Weights of a small mixture-of-experts language model, trained from scratch on English Wikipedia: width 256, 2 picks a token.
Below are experts of layer 5 (counted from 0) of a mixture-of-experts language model. Rows are named router (the router's row for the expert), down (a neuron's output weights, with its number) and show model dimensions 0-255. Each number is 200 + 20 x the weight over its row's rms, rounded and kept within 0 to 999.
After each expert's rows: "raises" lists some tokens whose logits its average output raises strongly, later layers aside. This comes from a sample of Wikipedia text that the model never trained on.

# expert 61
router,173,209,192,181,223,227,186,178,170,215,201,187,207,208,205,213,216,224,199,195,205,193,218,225,230,187,205,162,229,187,183,196,179,186,219,178,194,197,221,213,206,165,207,196,210,179,233,190,199,213,211,227,190,239,193,208,178,185,247,185,210,164,220,192,184,209,189,197,256,231,209,183,177,194,170,208,189,163,172,234,190,203,245,182,191,184,183,174,192,190,204,196,182,174,230,197,201,198,224,231,202,177,190,207,215,198,217,218,221,198,189,185,190,232,221,161,192,168,230,195,222,198,192,192,157,196,205,215,174,227,194,193,228,237,237,204,192,227,182,199,176,199,157,198,213,193,210,191,205,171,225,203,222,214,187,216,206,212,197,199,201,215,186,186,207,252,221,184,218,213,226,212,206,187,203,198,204,180,197,207,217,204,216,201,196,179,179,211,174,208,206,192,201,211,173,246,170,173,210,179,204,199,187,165,208,170,179,188,182,245,200,186,174,202,240,192,158,196,204,191,191,231,227,192,251,194,195,223,212,170,206,212,205,172,200,229,210,232,204,205,214,181,149,166,200,186,222,219,168,207,183,185,205,194,214,207
down0,188,189,197,217,166,176,255,207,202,182,163,201,182,195,221,195,154,212,176,179,205,196,187,172,188,187,180,225,241,196,225,190,209,211,267,189,196,226,218,210,199,190,216,191,216,208,186,216,184,206,192,219,196,220,181,206,171,200,241,207,168,220,236,207,230,208,190,201,157,198,207,181,197,213,162,197,185,198,224,179,212,226,195,192,157,181,212,191,192,212,195,203,236,196,208,212,191,213,196,217,166,180,175,163,198,230,227,198,199,192,211,178,215,214,199,213,196,219,198,165,222,194,209,166,166,174,226,183,179,241,207,203,199,231,218,216,178,170,197,202,186,180,207,212,221,191,184,204,173,208,176,216,217,225,186,200,216,198,196,163,187,166,184,211,228,180,195,254,198,169,208,194,190,202,234,213,200,186,225,227,224,215,222,220,175,188,176,183,198,202,228,195,227,179,169,205,207,208,197,187,220,243,186,202,212,182,236,184,230,211,189,180,175,206,203,180,185,197,218,173,198,222,193,205,200,217,215,209,222,195,191,214,181,191,196,197,231,184,188,191,188,175,190,194,183,206,211,161,250,236,191,195,232,201,182,197
raises: "ati", "os", "ato"

# expert 84
router,170,207,209,181,168,201,181,227,181,206,231,193,210,194,184,214,172,225,185,203,230,222,212,233,218,218,224,238,192,192,221,213,184,214,200,208,185,206,184,205,178,212,180,225,204,225,192,209,192,186,191,209,186,203,158,216,227,183,209,173,227,185,180,194,196,208,196,201,200,235,169,211,227,226,170,210,178,203,210,198,181,203,183,196,182,208,189,203,192,179,161,219,206,219,200,227,212,195,186,195,157,193,203,213,175,193,197,237,212,175,198,177,196,174,173,265,172,217,167,176,191,220,195,188,215,189,204,177,232,172,204,229,189,200,171,231,196,195,179,216,166,196,174,209,185,197,191,227,170,189,208,200,233,224,187,190,173,200,212,262,200,215,226,231,200,214,200,205,158,188,200,237,207,198,193,199,180,179,175,203,176,212,184,161,199,172,204,199,208,191,186,191,209,197,208,151,230,209,224,209,202,194,185,187,217,207,191,210,199,194,213,214,215,195,201,204,167,188,203,201,191,167,199,204,180,184,221,205,201,206,191,183,205,207,226,209,250,179,192,219,192,195,218,209,222,228,235,174,246,189,235,223,257,224,158,181
down0,188,198,177,216,161,235,208,189,209,193,205,204,221,158,166,179,213,202,194,216,173,185,221,215,226,185,214,231,176,198,189,220,189,208,180,175,186,211,215,226,187,220,205,227,195,207,206,187,200,176,209,208,202,205,198,209,164,220,229,209,186,191,224,198,188,236,206,205,186,195,198,242,187,191,172,202,178,169,217,210,186,180,203,170,211,188,216,193,217,168,219,235,178,191,198,195,238,196,223,249,200,206,157,224,194,241,188,207,184,223,169,222,195,185,199,189,189,203,197,175,211,196,194,192,187,237,195,195,198,179,209,229,179,195,221,173,223,181,201,202,172,197,196,212,174,186,201,191,178,192,165,225,176,193,226,233,163,204,186,230,235,198,228,176,197,182,223,177,224,214,211,186,192,165,175,191,223,173,184,255,192,220,182,242,234,205,212,204,183,204,180,193,211,170,193,139,228,186,181,211,211,202,185,185,235,204,191,174,214,183,216,199,204,251,216,205,164,195,221,182,228,219,203,212,197,150,207,191,192,213,213,183,213,237,242,179,218,196,193,218,183,202,200,176,219,208,208,193,203,194,203,209,188,178,200,211
raises: ",", ".", " in", " and", " that", " for"

# expert 16
router,168,176,155,159,205,153,201,197,223,234,205,184,215,222,178,262,184,231,214,173,186,217,163,185,186,195,219,216,217,179,202,212,231,200,196,185,215,213,222,196,250,183,192,190,188,194,199,191,202,251,222,178,202,164,179,231,178,193,178,163,185,198,199,193,169,196,206,192,194,216,204,167,201,203,197,218,217,182,190,217,190,202,180,179,214,212,190,181,194,183,174,192,191,182,194,193,216,194,179,213,188,189,218,193,188,200,212,178,213,178,186,247,199,214,186,212,227,213,201,184,180,191,212,228,172,175,197,193,204,222,214,221,208,193,236,246,181,237,172,179,205,173,194,193,222,195,209,247,198,198,225,212,211,190,168,177,190,199,224,202,198,200,206,219,235,192,174,174,168,198,182,206,235,194,254,157,198,237,217,233,184,194,198,227,228,196,211,200,203,192,196,237,192,212,192,211,209,213,176,199,214,255,196,217,223,216,211,178,185,216,217,194,196,177,171,187,165,198,209,179,191,213,211,202,184,218,204,215,176,201,188,202,203,175,207,175,206,218,202,197,238,180,178,199,189,167,218,187,217,229,215,194,206,186,196,209
down1,190,189,188,229,200,197,204,198,199,185,229,187,198,184,222,195,202,187,187,227,179,223,210,152,211,213,222,189,196,198,186,194,196,211,220,188,207,216,211,198,206,193,208,288,206,181,254,190,207,191,228,186,184,204,226,201,179,185,229,179,239,189,192,177,205,207,153,212,203,188,194,207,205,189,200,176,215,221,231,198,196,186,211,188,158,206,189,234,186,219,163,214,198,197,176,161,198,164,192,185,216,191,188,193,218,213,195,175,216,213,217,189,175,188,216,224,182,181,217,227,192,221,204,179,223,209,174,209,197,251,197,225,210,165,192,215,162,234,220,194,219,202,182,189,208,233,199,189,179,198,188,200,173,208,183,181,203,191,194,194,158,219,205,215,208,159,246,201,204,220,157,211,220,219,194,195,189,173,193,192,207,196,172,215,211,199,238,202,148,171,193,199,187,218,212,208,206,195,231,210,181,180,229,186,180,186,190,182,177,187,219,235,178,193,207,229,182,199,210,181,214,207,242,190,180,235,193,207,225,182,218,201,245,198,204,197,170,171,191,215,203,204,240,195,199,247,188,179,185,200,205,195,203,185,184,206
raises: "ared", "arly", "iven"

# expert 46
router,211,171,210,189,214,223,196,170,218,201,167,189,146,235,223,229,223,200,198,187,190,175,219,195,219,186,221,165,205,177,214,192,227,179,206,228,192,225,192,195,231,188,201,207,193,231,190,218,178,176,214,175,199,213,202,214,206,197,219,225,215,171,180,197,215,180,193,169,168,219,189,187,193,169,216,218,218,208,209,187,195,193,209,197,218,177,221,219,203,182,200,165,183,163,223,173,215,181,224,214,215,199,202,169,179,210,178,184,196,205,193,227,178,222,166,225,218,212,204,226,181,235,188,210,227,186,196,195,172,191,211,213,184,214,209,194,213,200,193,214,228,211,230,189,159,191,241,194,219,168,181,210,218,222,190,186,208,217,203,199,204,179,202,197,196,183,206,195,171,207,193,172,220,194,192,182,213,220,192,226,212,237,164,230,208,228,187,211,203,181,259,201,186,176,168,183,166,208,166,193,192,184,175,199,162,211,181,206,215,185,170,213,194,199,157,220,208,197,184,236,207,232,206,182,209,219,206,220,119,212,182,190,219,206,214,191,195,209,191,229,181,207,232,186,209,223,192,214,181,235,204,176,220,176,211,218
down0,195,213,180,213,227,217,156,171,196,185,203,196,203,199,194,210,205,190,176,223,236,186,220,192,190,182,226,177,200,212,225,238,202,191,165,163,174,191,196,216,164,196,165,218,204,194,199,214,198,253,211,220,179,221,207,211,195,206,229,219,159,185,193,194,206,181,221,211,212,174,211,188,178,215,211,213,184,195,194,184,195,196,197,177,196,211,192,170,178,252,198,241,210,226,168,184,234,190,197,229,200,165,174,201,239,186,204,195,195,219,190,210,196,189,209,179,191,216,212,190,214,191,197,197,185,217,203,227,183,225,156,196,186,209,201,162,203,190,202,227,203,231,193,228,205,188,204,222,197,218,232,232,212,139,158,201,226,202,210,193,192,209,231,185,202,205,216,196,171,199,213,235,194,179,225,209,239,228,174,231,186,175,216,213,152,186,236,195,209,201,186,227,200,206,211,169,206,165,164,234,190,185,211,192,208,188,187,187,226,184,178,223,170,189,179,206,188,210,210,205,207,186,233,211,176,202,188,224,178,209,212,237,194,180,228,187,218,186,205,161,216,204,184,210,202,165,238,187,222,204,200,188,196,201,170,199
raises: ".", ",", " from", " of", " in", " to"

# expert 80
router,207,211,171,201,188,217,209,193,217,200,194,174,183,213,185,181,181,229,182,177,178,214,209,214,187,253,208,229,210,223,212,199,183,203,208,213,216,209,205,197,166,236,184,196,224,183,230,224,192,208,216,181,173,222,212,192,223,215,161,211,228,207,170,246,232,179,191,191,227,199,200,216,217,144,217,192,163,172,189,173,196,189,185,201,187,216,199,209,203,218,198,222,197,212,177,172,181,180,217,235,189,180,194,197,196,212,187,216,182,208,186,189,205,175,227,205,188,198,170,231,242,212,175,181,218,176,220,201,194,182,213,214,204,245,223,230,193,236,211,195,197,173,208,183,175,172,197,206,186,197,210,218,218,211,169,232,167,215,174,215,223,190,188,219,213,190,197,199,178,172,207,210,165,200,194,197,158,218,197,206,185,181,205,176,206,240,179,179,224,229,239,174,188,205,180,216,199,157,221,224,220,194,231,197,228,209,225,149,217,187,175,195,223,181,183,181,196,174,200,211,234,216,211,184,195,155,207,204,202,187,228,217,210,218,231,205,191,219,179,183,211,210,207,212,192,206,194,192,198,195,212,239,231,196,220,236
down0,198,227,188,216,236,208,200,213,218,218,209,183,191,221,196,213,197,178,198,225,213,229,193,198,191,169,189,236,184,209,195,189,197,250,188,200,171,189,176,195,209,221,185,169,185,184,193,206,166,193,207,188,143,197,180,202,195,205,179,250,186,226,193,226,167,216,217,220,195,190,189,185,225,164,201,151,167,178,195,198,217,199,173,201,193,201,164,203,197,212,177,200,196,205,181,196,185,174,177,177,191,185,211,189,221,223,178,216,203,198,148,206,201,201,205,178,207,216,206,222,219,234,170,203,184,208,207,186,208,179,213,202,215,224,217,213,233,174,206,216,247,205,157,198,225,215,184,174,196,169,221,180,242,193,202,218,192,204,237,166,228,219,195,203,224,164,165,205,189,198,214,187,231,239,171,182,195,227,209,217,231,212,229,211,197,234,228,192,194,223,201,199,199,178,177,180,199,224,180,225,199,194,177,203,195,209,217,164,180,194,201,173,188,205,183,216,232,207,177,230,192,204,182,196,218,204,225,203,183,177,195,219,213,195,241,201,204,251,182,215,176,202,220,178,204,161,188,207,167,213,214,196,226,216,213,197
raises: " They", " It", " However", " There", "com", "g"

# expert 38
router,216,202,164,191,171,223,226,185,192,208,185,180,194,203,185,238,219,211,209,176,189,213,204,158,204,190,231,182,199,225,182,215,208,205,204,219,209,193,194,215,210,179,183,171,233,208,171,209,221,201,166,172,189,206,209,206,233,201,225,241,227,185,202,215,183,220,190,239,195,185,203,215,181,223,226,201,175,232,230,187,241,175,220,206,215,225,199,227,235,241,193,203,223,211,202,214,194,172,184,193,193,216,195,196,217,192,183,184,199,196,207,200,191,199,204,197,212,186,151,185,173,203,185,173,176,204,194,210,214,205,217,215,220,190,193,213,180,218,191,211,209,204,204,206,209,200,160,172,210,202,178,169,190,214,205,208,194,225,198,169,227,224,177,190,204,219,183,222,204,163,225,163,187,242,166,198,179,153,187,223,197,188,217,214,185,188,193,173,190,185,230,198,175,198,200,204,214,214,217,183,197,248,155,176,160,226,228,191,192,214,189,218,201,188,187,154,205,227,182,201,208,179,229,184,194,205,213,213,208,181,194,173,186,244,194,171,231,198,180,173,177,251,221,217,171,202,187,183,238,211,197,179,185,223,226,193
down0,178,195,230,200,183,194,207,199,250,181,195,195,233,190,168,201,211,199,196,213,187,194,194,216,209,191,170,189,214,199,211,202,209,220,181,212,212,221,192,198,219,220,217,194,158,221,188,179,199,193,185,183,213,250,188,157,210,148,210,235,173,236,223,219,189,186,213,178,202,235,222,219,247,228,197,186,213,198,215,194,221,180,173,213,166,182,190,221,179,162,210,197,181,191,237,185,187,194,208,209,212,215,236,222,173,207,161,173,224,193,206,234,210,205,209,195,215,175,190,150,203,175,227,207,194,201,166,193,197,218,198,191,181,211,189,185,188,218,182,212,210,201,178,164,182,236,193,207,196,209,193,224,223,222,216,176,166,181,150,218,189,199,205,202,205,191,211,155,199,225,182,205,234,203,192,207,243,218,206,200,178,219,211,202,168,205,192,214,180,235,184,190,242,185,187,245,197,194,218,206,227,196,131,197,181,195,206,193,193,226,215,237,205,199,210,216,203,180,196,200,214,215,193,202,196,173,197,214,161,192,193,193,216,209,201,168,180,169,194,209,201,188,185,225,194,186,215,192,211,232,199,208,221,197,178,193
raises: ".", "m", " and"